Weights of a small mixture-of-experts language model, trained from scratch on English Wikipedia.
Experts: 80 experts in each of 9 layers, 64 SiLU neurons an expert, 4 picks a token.
Training: a variant of SOAP for the experts, 628M tokens, 4550 steps.
Below are experts of layer 8 (counted from 0) of a mixture-of-experts language model. Rows are named router (the router's row for the expert), down (a neuron's output weights, with its number) and show model dimensions 0-127. Each number is 128 + 24 x the weight over its row's rms, rounded and kept within 0 to 255.
Before each expert's rows: "comes before" lists some tokens at least twice as common just after its tokens as in all text. This comes from a sample of Wikipedia text that the model never trained on. Tokens count by the router's weight.

# expert 15
comes before: " |", "′", "6", "°N", ")", "7"
router [152 120 135 125 169 107 164  96 164 153 122 106  91 107 120 143 104 139 127 125 126 122  77 118 118 125 169 145 100 169 118 151 159 126 113 147 113 156 148 109 114 150 133  95  98 133 141 130  91 108 126 154 122  91 124 140  76 107 136 137 148 132 137 129 139 122 116 167  83 114 103  45 143 160 112 119  95 142 125 135  72 123 142 106  77 100 141 119 135 102 133  88 151 152 102 123 156 111 161 103 134 122  95 173 131 108 150 125 136  95 137 154 105 123 142 133 118 131 113 169 110 122 147 115 107 131 165  96]
down0 [129 122 193 147 117 133 117 124 121 131 145  91 143 119 137 125 140 160 178 144 164 156 170  83 168 139 122 127 143 131 103 110 118 117 130 136  85 142 101 141 181 145 103 154 140 152 156 128 154 160 128 165 123 123 123  96 144 131 174 129 131 176 135 105 158 113 135 115 121 121 108 139 154 102 132 112 135 134 111 107 135 119 140 138 118 127 108 128 172 152 125  80 141 139 120 145 125 150 145 156 209 188 148 163 118 157 171 137  96 135 151 123 129  75 152 117 122 118 122 141  96 154 146 139 115 130 145 132]
down1 [125 157 119 126 109 123 137 165 153 118 195  92 126 136 115 103  95 127 115 123 122 178 113 139 113 135  86 135 111 167 152 153 175 148 101 122 140 139 144  97 160 125 125 133  97 143 106  96 131 120 139  82 128 130 153 133 109 147 140 118 165 132 112 122 109  86 125 113 123  83 152 156  80  99 131 154 156 111 107 113 107 162 140  97 157 103 135 147 118 139 145  96 173 118 166 147 102 175  82 119 141 112 130 117 152 130 134 162 112  93 127 149 121 102 147 127 124 123 156 130 105 136  90 103 183 140 147  88]
down2 [130 155 168 146 125 109 112 166 166 116 134 128 140 163 144 126 115 116 143 182 117 160 125 162 133 105 101 164 144 128  89 147 164 107 131 124  70 134 115 123 115 109 152 141 123 124 112 142 108 138 125 115 163 175 118 132 144 176 134 147 113 131  83 124 145 147 130 126 152 145 130 118 134 134 128 135 184 136 129 111 146 167 169 127 148 140  95 126  85 116 127 140 116 127 101  92 139 131 114 129  80 124  99 128 127 129  71 114  87  97 175 108 102 138 118 136 113 124 161 144 143  75 125 143 171 193 130 126]

# expert 12
comes before: "ing", "es", "ed", "er", "e,", "e"
router [119 114 156 134 115 136 144 120 162 147 148 117 107 103 122 133  97 154 113 112  98 144  47 132 157 115 134 119 113 140 104 136 197 130 181 154 126 161 129 152 147 131 156  95 151 136 104 125 107  91  92 139  99 121 157 162 131 115 144 132 142  74 151 133 121 103 106 150  98 124 128 106 184 166 143 130 138 147 151 123 139 110 141 153 134  96  92  93 110 132 100  97 128 175  92 114 112 119 134 107 140 121 130 157 126 168 114 100 109 125 148 157 122 134  79 114 133 113 122 129  95 129 119 106  88 155 102 144]
down0 [120 117 111 146 156 119 156 145 136 123 168 210 108 136 121 138 134 117 125 138 111 166 149 133 126 167  87 116 138 157 127 140 123 118 104 139  88 140 130 119 179  89 115 163 192 129 127 124 125 146 116 135 120 117 170 160 148 125 100 154 137 107 144 157 124 126 112 119 151 178 135 117 136 109 130 127 111 143 115 162 136 121 177 126 145  97 115  94  92 119  90 115 133 142 146 102  76 138 145 124 115  99 115 104 127 107 121 146 137 157 157 112 162 157 172 152 116 151  76 126 173 160 135 144  99 144 150 130]
down1 [152 131 145 112 121 132 122 123  81 112 172 131 102 108 170 144  88 129 142  76 129 105 167 145 145  98 116 126 110 101 130 126 171 138 148 155 121 102 117 128  96 120 196 146 143 150 119 150 115  63 113 119 129 186 128 123 131 143 102 143 139 126 154  87 123 115 127 184 137 172 115 148 125  80 118 114 154 166 135 121 173 143 127 137 142 138 139 103 135 120 108 121 108 120  90 169 175 131  80 129 147 103 136 116 155 100 100 117 144 118 133 129 105  98 137 118 126 133 129 105 126 161 140 160 111 160 138 131]
down2 [103 126 131 175 129 140 116 144 154 123 149  77  92 142 178 152 110 136 100 108 145 133 131 119 146 131  94 106 128 119 163 123 147 156 123 141 124 124 139 125 167 145 156 127 121 168 148 100 108 155 105 136 174  98 109  98 144 122 129 147 110 111 119 103 165 131 114  89 139 137 164 136 130 135 123 131 127 121 122 150 156  87 126 132 146 113 118 136  81 170  95 129 153  92 124 184 126 156  79 127 141 129 118 114  95 130 107 110 121 141 178 161 157 155 130 184 133  88 137 130  89  89 135 128  85 133 102  85]

# expert 7
comes before: " the", " to", " in", " by", " a", " on"
router [137  78 143 138 122 116 172  88 122 140 118 136 106 151 126 120 110 138 130  98 128 141 104 102 137 103 148 113 107 174 133 160 161 124 152 154 118 149 156 106 153 145 129 125 120 144 102 114 138  82 159 116 108 109 125 122 124  85 139 107 167  84 143 123 126  92  95 133  71  95 160 107 157 179 121 135 105 162 157 140 111  79 128 134 109 131 133 115 134 134 153 122 137 154 155 144 131 112 144 129  93 123 127 141 145 111 135  82  82 101 160 104 138 141  78 166  85 143  93 149  98 128 108 122 120 104 171 110]
down0 [ 77 141 167 123 121 112 109  86 145  98  80 148 110 149 108  96 113 152 152 101 119 149  82 115  76  91 159 100 141 128 153 129  96 141 102 107 114  95 153 155 160 155 104  71 115 127 136 107 150 132 158 133 127 139  83 136 142 119 135 116 126 101 117 159 143 122 120 114 143 119  97 135 132 134  97 121 134 115 138 118 158 132  89 121 127 153 131 137 155  70 153 141 110 114 124 111 155 127 187 134 148 152 152 107 153 151  94  96 117 119 130  61 119 111 119 144 140 114  83 132 130 100 149 120 108 131 150 112]
down1 [104  98 149 127  85  85 103 112 106 179 143 164 165 171 162 120 121 135 136 166 120 166 125 165 150  83 113 102 155 140 134 108 147 108 111 122 150 110 115 178 126 114 118 138 124 128  99 136  96 110 139 125 134 128 153 108 149  92 117 149 127 125 108 122 118 188 111 106 164  98 125 119  97  85 138 158 104 112 152 117 183 127 148 116 110 166 110 125 131  87 116 115 111 123 134 148 146 132 114 138 106 133 168 126 162 121 132 136  93 162 128 164 111 130 143  86 122  73 138 118  93 127 162 131  96 128 108 142]
down2 [164 127  96 112 114 133 168 115 171 112 144 135 135 166 123  98 142 110 118 140  86  99 140 116  64 143 123 137 129 126 123 144 160 101 141  93 120 142 127 183 112 168 149 122 139 118 115 137  72 112 118  99 122 129 151 144 127 127  76 125  89 142 146 153  97 130 133 147 181 102 100 152  90 100 135 144 156 106 108 156 164 137 116 152 157  87  97 169  98 134 142 129  94 143 116  86 125 128 109 141 119 142 155 145 114 115 141 134 127 150 132 128 148 114 132 109 115  72 120  99 104 122 134 107 130 104  80  92]

# expert 56
comes before: " |", "%", "6", "0", "5", "8"
router [118  78 160 168 165 129 178  84 177 150 126  86 126 134 126 172 117 146 110 103  97 130 100 131 114 111 146 184 120 138 125 188 135 118 121 147 139 134 149 119  99 128 135 125 116 165 123 147 139 116 136 118 126 112 143 138 133 160 118 128 126 124 191 148 126 117 118 131 139 115 111  83 131 183 110 120 138 132 130 148 109 151 145 117  83  94 119 138 124 140 109  86 146 136  97  98 130 134 172 101 145 108  85 164 145 150 149 118 109  88 128 134 115  92 118 133 100 114 117  92  99 148 123  93 104 130 152  91]
down0 [147 162 170 104 107  75 103 126  92 112 100 219  79 120 118 109 121 127  93 160 144 147  98 140 137  97 131 136 147 123 127 124  82  98 161 124 137 118 124 103 163 133  89 108 121 110 170 119  82 135 158 136 169 158 107 112 137 126 119 168 108 152 108 109 117 109 138 126 115 152 151 117 123 139 106 124 100 146 153 118 141 138 123 142 150 110 119 183 144 146 117 139 121 152 178  93 152 107 172 144 139 123 134 150 122 142 119 131 102 114 105 133  77 120 114 142 135 156 125  96 125 102 106 142 145 121 135 143]
down1 [140 122 144 156  89 139 103 141 149 158 120 126 170 135 161 125 128  74 113  98 116 159 161 116  92 154 137 137 105 161 108 118 142 145 121 134 120 124 159 160 149 144 125 128 125 124 126 134 147  99 160 133 162 144 127 137  98 141 145  96 110 133 137 116 117 117 113 103 167  99  87 145 135 167 115  94 109 141  96 177  89 128  90 153 164  88 136 127 158 150 150 114 117 141 164 128 127 162 138 134 124 117 126  85  74 130  95 114 160 183 120 170 117 129  77 148  90  99 130 131 142 135 131 117 129 179 102 113]
down2 [115 156 121 114 151 159 123 162 122 122 134 143 147 185 130 176 117 132  99 100 149 139 146  93 138  93 108 156 153 107 130 111 101 117  98 121 115 140 149  94 151 142 149 117 124  89 156 143  96 153 135 129 106 115 109 143 156 144  80 181 113 153 148 170 119 111 153 147 116 148 145 159  90 168 138  43 136 120 101 114 104 108 135 123 109 109 138 143 168 163 136  94 115 114 126 118 110 149 138 127 127 173  94 135 142 116 110 161 116 124 104 123 128 114 137 136 110 101 152 123 114 168 116 153 159 108 141  82]

# expert 40
comes before: "\n", "|", "-", ":", "==", "="
router [160 119 149 140 130 137 125  79 155 195 146 123  71 115 123 114 109 125  94 115 124 134 112 135 122 143 173 186 106 111 137 125 158 121 156 183  95 160 145 125 158 128 134  97  98 144 123 102 103 118 151  85 131 108 121 144  89 139 111 148 130 111 146 114 147 115 114 136 112 123 108  98 125 153 124 162 134 173 136 166  78  78 103 114 127  94 129 107 158 128 109 106 138 140  97 120  80 136 120 117  99 126 129 133 133 130 150 112  95 115 151  82 112 126 129 133 127 135  94 165 110 159 143  91 125 143 130  90]
down0 [138 119 125 143  99 158 138 117 117 138 155 114  97 176 145 117 136 117 116 137 136 131 118 122 155 149 158  83 169 109  72 150 133 106 178 126 119 118 124 132 115 135 112 130 154 158 121 156 183 151 149 105 121 133 118 159 125 115 155 154 202 158 171 145 179 103 134 157 139 114 137 193 129 135 128 157 106 142 130  89 116 143 114 123 146 182 124 131 142 132 136  97 155  99 167 160 103 126 144 188 122 147 147 145 138 103 121 133 120 126 110 116 112 108 116 148 147 148 123  86  92 115 114 150 147 132 116 134]
down1 [151 130 131 141 151 103 131 110 109 156 132 113  95 140 100 114 161 125 135 148 119  89 121 128 157 159 104 118 162  66 100 151 162 151 104 101 149 119 115 126 124 150 135 149 130  94 152 137  95 154 109 112 110 145 134 127 118 155 125 117  87 130 106 152 139 146 109 110 101 117 173 114  93  95  86 164 149 169 158 164 121 114 118  80 108 103 149 100 177 177 118  91 147 113 148 144 131  99 150 119 131 139 125 143 121 136 150 142 124 126 129 177 153 126 138 112 128 104 122 121  55 104 103 103  79 118 114 130]
down2 [ 86 140 159 118 108 104 135 177 147 142 134 152 113 111 108 157 105 151  87 128 141 128 130 141 136 101 130 103 114 132 135 114 179  99 144 136 152 115 102 179  96  87  94  85 169 127 114 128 101  76 126 143 142 124 154 138 136 123 118 136 147 144 137  90 107  89 141 110 139 140 130 141 134 104 141 128  78 139 105 122 150 128 130 174 134  67 133 168 149 146 119 131 135  81 113 119 141 140 190 133 165 144 125 115 142 122  99 159 134 129 151 116 165  98 148 136 117 120  81 141 143 166 166 140 100 152 140 136]

# expert 67
comes before: " of", "ed", ",", "s", ".", "ing"
router [136  80 131 121 125 126 152  94 135 137 125 114 102  97 135 127  78 147 105  84 119 125 134 135 136 174 151 189 110 131  87 167 178 126 142 135 116 127 182 117 101 129 141 125  88 145 134 107 128  78 148 142  84  87 117 135 141 147 168  88 184 110 122 111 101 140  92 149 113 116 122 108 122 161 146 130 157 175 145 130 132 102  97 144 102 125 136 134 127  90 136 107 132 133 143 121 139 123 168 134 116 105 133 133  96 146 149  91  81 104 140 113 133 111 114 151 101 128 100 142 107 131 172 106 153 119 137 134]
down0 [116 117 166 163 165 140 129 151 114 115 126 130 148 123  96 112  99 119 166  98 180 100 146 109 164 100 132 129 122 159 139 134  90 167  94 131 111 119 120 128 165  86  83 125 136 121 150 141 133  94 132 130 135 101 131  97  78 112 127 159 141 114 150 118 137 115 125  91 137 167 156 156 139 114 109 189 160 147 134 100 100 153 138 137  79 121 157 134 146 146 129 134 159 104  99 187  59 139 134 119 151 141  99 102 110 135 141 147 133 128 144 104 130 127 160 146 114 118 140 143 149 135 115 169 165 141 129 111]
down1 [147 115 116 135 159 106 163 101 169  86 133 162 147 151 109 115 136 133 103 135 154 134 173  91 137 117 169 140  78 109 121 146  96 136 153  73 122 128 143 138 131 134 112 138 148 122 136 147 128  91 106 105 126  91 140 160 157 147 139 134 134 173 130 146 129  88 149 137 132 145 126 139 168  63 165 112  93 107 118 112 131 145 119 132 124 136 117  98 145 130 166 150 120 132 147 143 157  72 117 129 126 105 162 152 127  79 142  79 136 141  53 113 139 119 142 119 168 134 123 106 132 121 126 108 115 123 117  97]
down2 [121 161 165 132 147 151 130 119 139 135 183 126 122 132 137  98 120 153 189 146  95 143  69  93 129 119 126 103 127 120 156 125 126 113 172  91 111 117 170 171 132 133 114 190 124 124  99 125 139 169 152 142 131 141 119 172 104 118 150 134 127 144 154 154 145 130 122 127 104  72 112 135  97  94 121 101 139 163 146 145 136 120 109 126 153 141 160 145 101 111 114 151 126 120 129 102 142  79 151 137 141 110 130 161 117 112 117 117 101 103 121 141 159 177 139 169 104 143 115 151 182 119 127 137 147  98  99 146]

# expert 10
comes before: "ation", "ated", "ate", "ations", "ative", "al"
router [147  92 143 152 133 157 163 113 134 134 128 113 122 156 118 139 109 147 147 105 104 142  82 152 166 125 170 125 107 131  83 112 159 137 147 142  70 164 135 110 124 123 146 135 100 132  83 119 111 117 120 128 134  71  99 105  72 123 119  54 116 105 184  99 116 115  89 124 121 138  93  65 133 141 125 109 129 111 182 143 130  76 109 127 136 143 111 132 119 151 127 125 106 101 116 114 113 100 149 127  96 124 127 163 113 131 138 116 101 133 156 123 140 101 132 132 134 144 117 165 112 159 135 121  92 118 117 123]
down0 [ 69 112 112 141  96 101  85 107 160 144 140 160 101 180 139 155 122 105 153 102 143 109 108 141 102 104 138 110 123 108 173 158 145 120 157 132 149 138 108 156  93  85  76 144 138 110 124 153  81 141  83 121 121 155 147 153 126 147 124 135 112 122 119 138 124 134 131 151 161 129 147 146  94 117 154 117 144 158 157 137 157 124 160 135 134 142 168  67 129 145  85 159 129 131 107 123  86 143 138 143 104  96 159 146 150  92 107 144 125  97 156 135 115 138 118 155 161 139 161 134 110 136 141 101 152 126 114  99]
down1 [155 107 108 123 100 114  83 103  96  95 179 143 153 102 127 127 103 126 115  94 109 158  88 131 130 138 106  63 108 137 142 153 132  99 152 124 127 131 152 100 131 114 117 131 120  71 160 119 155  97 135  84 116 118 107 159 149 133 159 100 115 139 165 134 166 154 121 138 135 148 112 148 102  98 110 146 146 112 100 158 133 127 138 156 104 146 130  96 134 129 171 130 177 150 131 119 136 101 125 146 129 116 122  90 126  83 128 106 112 100  94 141  98 112 129  98 110 117 174 101  92  99 136 120 117 139 136 186]
down2 [139 139  95 101 136 147 107 129 148 141 128  87 154 111 154 109 158 100 135 107 120 130 127 174 153 148  72 132 137 122 107 118 129 108 126 102 106 130 170 151 110  72  77 150 127 124 132 119 168 137 145 121 124 161 144 105 134 123 118 107 106  93 136 137 142 128 137 164 103 142 128 172 160 175 114 150 105 108 138 134  90  95 142 140 133 174 154 118 178 140  88 116 133 158 144 104 121  81 139 132  45 111 157  99 107 148 133 111 155 120 107 131 148 145 122 108 146 128  83 127 129 133 109 142  98 118 151 117]

# expert 23
comes before: " |", ",", "'s", " and", " was", " B"
router [158  95 124 136 146  98 166 115 154 146 189 110 113  96 146 154 116 135 136  83  86 143 128 137 134 149 141 126 106 144 129 141 142  70 170 141 125 157 193 103 100 132 143 132 101 159 122 140 134 103 160  92 120  72 134 124 151 150 151  92 136 130 145 124 141 117 115 153 134 144 132 116 158 119 111 132 116 139 160 165 134  69  99 154 126 128 149 114 155 140 124 100 141 167 128 129 135 109 157 121 116 143 139 127 154 126 175  71 116  86 131  93 125 138 116 174 105  99 118 129 114 156 139 103 119 133 146 106]
down0 [ 99 143 116 108  91  93  97 148 117 119 144 142 112  84  99 152 189 151 134 117 134 134 190  76  89  92  86 131 147 114 130 127  98 111 145 135 115 110 147  63 113 150 140 128 116 129 134 123 104 102 181 114 121 127 128 117 145 114 138 102 135 145 146  92 134  83 107  82 111 120 126 152 113 124 128  88 116 153 111 133 113 103 143 100 127 168 111 142 168 119  84 143 125 150 149 127 164 144 135 167 124 120 150 129 129 122 150 108 117  91 108 117 172 150 142 124 140  86 149 152 149 156 105 131 126 128 120 164]
down1 [111 135 119 155 123 135 122 138 151 105 143 166 168 137 119 106 118 142 148 132 122 109 137 171 146 134 112 187 168 112 119 147 141 172 163 149 126 147 153 132  99 139 139 169 131 144 142 153 175 117 185 132 145 166 142 156 135 130 134 129  83 127 132 132 125 141 135 105 110 104 103 151 163 132 150 148  86 141 102 138 116 127 177 104 155 135  96 152  91 145 143 106 147 182 161 153 144 115 130 135 173  78 182 145 150 144 144 128 122 109 125 179 132 141 174 148 135 109  91 130 133 139 155 135 115 128 150 135]
down2 [149 125 110 160 127 118 132 143 121  67 115 148 144  93 149 141 170  97 106 141 114 129  78 114 111  91  81 135 120 124  98 144 175  64 114 134 141 136 142 128 128 134 111 139 107  98 132 125 134 153  91 145 133 126 145 122 125 120 108 146 156 163 134 198 121 131 119 161 179 144 101 132 114 142 147 118 117 125 114 168 158  64 181 128 122 115 158 130  95 166  99 138 146 129 109 126 126 146 118 151 129 175 112 129 134 118 116 104 119  81 138 148 156 126 137 172 102 113 146 126 169 120 125 124 121 128 117  98]

# expert 44
comes before: " of", ":", " to", " in", " is", " birth"
router [120 112 129 153 137 146 130  73 153 156 119 135 114 138 100 163  89 134 141 136 137 127 110 122 150 117 165 160 113 180 117 128 167 123 149 152  98 134 145 153 116 123 131 122 104 136 134  86 129  91 146 127 142 138 118  98  83 152 147 113 133 104 149 144 101  97 107 168  71 125 130  80 168 127 147  91 114 145 170 182  96  91 113 141  78 113 137  64 111 148 127 109 108 142 113 118 112 128 168 120 142 104 141 151 114 120 136 107 126  68 149  92 133 126 133 166 121 110 119 123 117 134 152 120 121 139 138 100]
down0 [149 116 112 131 138 129 148 121 111 160 167 128  94 108 107  90 116 126 125 125  99 111 147 139 119 142 144 111 130 101 134 133 115 137 104 148  82 129 142 133 109  42 109 113 143 160 122  85 130 113 175 105 111  93 118 127  46 119 120 110 122  95 126 133 121 144  60 159 149 128 144 107 143 117 121 110  60 139 126  92 162 114 156  76 134 115 105 105 154 133 111 100 103  90 147 116 128 127 124 110 146 120 120 119 143 148 132 167 120 148 108 142 109 114 101 129 147 121 112 141 148 134 117 149 171 154  99 132]
down1 [119 108  88 134 153 121 134  85  91 134 144 137 110 148 123 112 128 114 113 117 166  97 142 119  78 136 143 116 113 122 180 116 133 115 130 144 160 114 145 101 147  92 160 111 153 131 128 157 111 124  96 132 148 107  84 118  85 106 128 144 136  99 131 133 145 109 104 161 131 137 166 170 140 161 179 123 110 182 109 130 153 143 127 147 132 129 143 149 139 129  95  82 108  86 121 180 130  95 143  78 127 106 119  86 121 135 130 143 131  87 121 120 123  93 142 158 159 173 117 138 144 108 101 146 123 113  84  97]
down2 [134 152 118 127  73 163 136 104 156 176 104 139 177 125 125 112 134  93 157 163  86 133 124 140  92 129 125 112 146 148 123 199 133 153  68 108 139 138 143 147 113 121  97 163 160 118 129 111 151 164 104 185 119 102 145  84 156  76 127 139 137 144 115 113  97 131 111 104 148 112 153 109 104  99 115  78 129 151 127  89 151 132 132 140 116 146 148 139 102 129 116 118 133 152  95 153 107 156 162 136 146 134 127 110 141 143 148 138  89 113 104 126 111 108 122 109 139 124 108 138 119 158 132 123  88 141 103 105]

# expert 46
comes before: "\n", " |", "}", ".", "The", "/"
router [161 114 160 113 120 124 176  94 148 190 149 105  98 118  91 132 108 146  94 124 113 179  99 150 123 119 168 158  85 146 101 132 113 118 148 157 122 137 136 132 106 138 144 111  86 123 102 123 140 127 118 135 115 117 117 123  93 141  81 109 147 126 151  92 136 113 132 128 111 109 103 119 127 130  97 118 129 108 148 159  69 119 122 123 104 132 150  87 111 137 152 139  93 141  88 133 133 122 110  98  86 143 112 151 153 130 152 142  82 109 124  95 141 151 112 199 112 148 130 134 121 118 152 118  81 123 129  78]
down0 [116 138  94 110 139  91  96 131 144 114 128  80 151 109 112 159 183  92 128  87 143 103 124 110 202 113 133 124  97 146  94 100 161 122 108 120 136 128  71 157 108 125 134 106 166  99 131 136 111  97 154 137 153 142 115 125 133 110  99 117 150 158 160 135 134 136 178 134 128 123 138 157 153 148 136 155 126 146 109 114 146 106 137 122 116 133 126 126 138  51 127 135 141 129 133 167 147 130 107 120 139 132 117 131  99 124 152 128 129 165 153 110 137 126 141 192  57 134 118 125 124 142 114  99 111 164 124 121]
down1 [111 170 102 101 126 142 112  89 124  87 130 125 141 146 165 115 113 119 176 143 117 128 152 154 180 144 148 137 166  98 121 134 184  91 151 138 128 107 178 128 119 118 123 104 170 131 145 178  86 123 145 116  80 132 137 140 128 121 150 100 160 106 116 148 100 135 133 155 147 192 111 103 112 152 105 124 101 166 100 148 148 134  84 138 124 126 151 120 122 123 141 112 130 119 119 175 131 115 146 142 107 116 113  98 146 128 130 128 138 147 160 154  98 135 130 101 121 110  81 141 111  95 134 119 169 158 116 166]
down2 [ 96 102 110 158 129 140 128 130 101  82 134  91  75  94 116  97 110 137 112 121 159 141 127 144 136 100 135  80 137 162 115 144 178 153 132 128 143 131  79 115 111 158 123 149 134 117 147 126 124 167 143 146 146  82 142 108 133 142 179 126  91 109 133 124 110 132  93 176 159 143 132  98 124 134 146 188 123 174  84 132 121 171 138 101 158 155 150 138 106 128 126 136 134 104 165 122 164 127 146 144 106 148 145 185 140  86 112 107 110 135 141 164 144 115 121 131 136 136 169 131 142 122  93 112 130 138 127 125]

# expert 28
comes before: " of", " and", " in", " were", " are", " to"
router [164 101 172 127 151 190 134  89 151 144 148  97  60 114 116 108  84 160 109 134 102 149 106 152 145 154 166 165 129 163 127 158 155 145 125 171 131 166 149 119 163 158 152 114 138 137 118 103 109 126 130 110 119  98 132 133 125  98 131 127 148 125 156 123 134 122  93 138 117 131 133 112 124 134 120 135 115 155 129 160 114  74 111 142 139  87 139 113 155 140 150  93 158 142 124 133 126 124 167 138 141 127  84 145 125 119 132 128 121  90 123  93 168 114 106 118 140  87  97 160  96 185 129 100 144 104 127 123]
down0 [130  97 157  88 105 126 111 102  78 128 119 108 134 118 137 131 142 127 147 140 168 173 100 150 148 122 111 135 162 175 100 134 138 129  96 130 135 108 113 177 128  99 117 137 156 129 124 111 126 104 134 119 120 116 125 111 141 102 186  77 143 121 142 134 164 134 139 142  98 125 122 130 111 103  82 111 101 193 116  53 141 162 136 155 146  98 121 132 106 142 122 114 150 132 130 100 146 142 119 149 121 146 110  87 122 122 145 165  97 105 134 178 135  82 160 121 125 167 120 152 116 129 137 123 170 149 154 117]
down1 [156 101  93 119 144 122 106 119 171 122 128 106  91 119 134 115 135 123 111  95 106 141 136 151 124 114 160 113 126 170 128 124 112 188  96 156 157 130 134  94 163 160  89 114 132 171 132 140 155 137 124 124  79 134 155 121 161 142  90  88 129 159 154 151 133 142 116 112 124 102 170 169 101 112 121 156 145 122 130 155 140 108 126  80 184 134 156 167 128 140 154 150 122 173 144 128  82  98 113 164 109 150  92 137 141  97 143 124 111 147 130 131 137 123 161 156 125  97 124 120 147 151 129 114 108 121  84  96]
down2 [118  94 108 110 104 100 148 154 156 135 179 134 149 108 114 127 112 152 160  88 144 124 131 156 129 129 155 144 150 173 138 138 155 129  95  85 167  87  95 138  96 113 102 143 136  73 118 176 149 136 171 188 129 133 128 107 114 147 153 147 120 102 111 143 151 166 144 133 121 154 137 133 107 110 170 142 142 159 140 156 104 108 117 130 127 124 117 117 100 137 151 141 137 133 123 166 113 128 150  87 146 123 135 122 190 143 125 155 127  93 113 122 101 103 135 128 135 179 133 129 158 114 150  70 154 125 107 120]

# expert 75
comes before: ".", " of", ",", " in", " and", " to"
router [139 118 164 107 168  96 153 107 153 150 146 102  88  97 123 103  83 136 129 126 108 181 144 163 131 176 156 142 109 178 134 137 107 111 135 153 122 158 157 146 112 156 140 158 107 157 101  82 103 121 133 103 118  85 142 143 130 120 146  94 160 114 179 103 140 132  95 158 118  94 120 122 161 149 153 137 140 145 124 121 123 111 150 126  78 116 145 137 153 138 146  75 124 124 141  98 136 104 164 124 138 142 146 163 134 130 134 136 103 118 145  90 149 126 140 157 116 117 110 185 114 138 158 144 120 117 164  99]
down0 [110 127 153 103 101 167 138 117 136 161 109 163 125 165 124 107 141 136 109  81 141 123 142 116 131 136 139  91 152 102 127 161 160 193 113 130  99 112 153 140 176 152 137 137 139 119 134 123 105 153 104 150 148 124 102 104 113 127 154 105 148 116 149 138 148 121 123 104 151 120 134 112  62 131 147 141 119 146 157 155 118 143 119 105  80  94 111 128 158 118 139 162  88  84 104 136 108 109 111 134  87 124 129 163 115  95 142 134 136 146 170 133 108 142 137 140 135 132 145 202  93 139  88  95 137 155 167 111]
down1 [117 118 120 109 118 150 151 177 102 134 186 115 111 132 128 103 106  94 108 131 103 129 126  90 153 131 114 120 147 191 155 156 137 146  82 131  98 141 119  95 103 152 186 143 134  92 158 123 145 129 110 140 174 126 113 136  87 133  73 129 132 128 131 135 126 143 142 144 107 104 180 168 144 125 135 131 118 147 132 163 139  89 123  88  86 168 127 139 161 120 104 128 110 131 133 136 124 154 184 172 121 100 141 143 140  99 139 128 165 127 136 106 133 115 118 107 138 119 173 125 114 133 114 106 178 121 144 117]
down2 [203  79 131 134 118 130 110 114 124 126  87 130 144 142  88 151 144 157 156 141 180 161 102 112 131 169 130 146 154 169 120 124  98 102 101 134 129 115 126 146 136  98 140 113 171 116 162 138 166 130 120 161 121 101 113 127 102 146 120  93 103 144 133 150 132 159 134 126 126 138 138 133  61  90 152 117 147  92 141 167 169 154 129 126 134 103 147  99 124  95 136 138 137 126 113 119 151 114 129 107 152 116 177 101 160 111 153 111 136 130 110 117 101 143 108 125 136 128 100 111 132 155 153 104 177 152 101  88]

# expert 1
comes before: "or", "ors", "ion", "ive", "ia", "ional"
router [163 137 193 136 120 162 186 125 160 138 160 135  83 114 129 117 125 200 145 115 134 136 114 157 140 132 135 146  88 147 108 145 145 125 164 132 146 157 153 143 111 115 149 111 116 102  98 125 141 115 107  97  78  79 130 112 110 140 130 126 165 130 159 142 121 104  82 149 110 113 143  89 123 147 133 150 138 125 158 117 142 120  77 116 144 121 139 130 110 158 124  74 111 155 110 130 125 133 144 141 119 117 101 154 103 144 141 160  92 135 118 117 128  95  91 119  88  93  85 140 143 160 136 129 105 159 128 136]
down0 [111 153 170 104 195 117 146  81 131 159 136 101 163  98 107 105  97 136 152  78 114 176 112 159 112 111 131 124 109 121 151 130 105 114 136  98 139 128 120 144 135 103  81 122 111  67 124 104 162 120 159 121 120 119 112 140 146 136 123 112 123 100 124 164 123 169 112 108 143  98 139 124 129 126 128 141  81 127  96 155  91 148 170 101  98 134 165 138 157 159 114 115 125 113 159 125 144 155 135 118 148 130 129 114 120  95 114 108 152 108 135 117 103 156 142 159 144 147 110  75 157 113 149 162  86 121 111 109]
down1 [115  96 136 135 146 129 163 135 128 121 125 127 169 162 145 138 135 147  90 113 150 128 128 125 130 118 192 117 123 149 160 134 113 189 123 140 142 156 145 118 179 119 142 108  89 115 140 135 113 147 172 141 148  98 146 151 118 110 130 144 130 111 110 147 150 104  93 109 144 105 132 135 177 136 124 126 116 133 142 144  97 119  75 114 125 129 105 142 118 129 138 146  71 118 109 111 132 146 183 123 140 125 113 133 149 167 116 123 143 154  92 142 150 182 111  83 134 125  96  79 186 156 139 135  70 110 111 146]
down2 [122  99 148 158 154 121 125 135 143 167 134 126 144 135 103  66 143  93 110 105 144  91 169 136 164 136 168  82 127  62 140 126  89 162 155 138 168 121 110 150 139 110 104 145 103 110 131 108 135 130  72 126 119 137  95 165 115 134 115 119 113  76 106 181 124 113  83 152 115 113 125 154 101 116 113 127 114 103 105 141 123  93  90 134 125 127 141  75  86 149 134 108 139 121 103  98 131 111 163 141 128 107 136 122 123 119 129 137 109 138 119 106 148 100  96 162 137 107 129 137  72 125 147 129 124 135 137 124]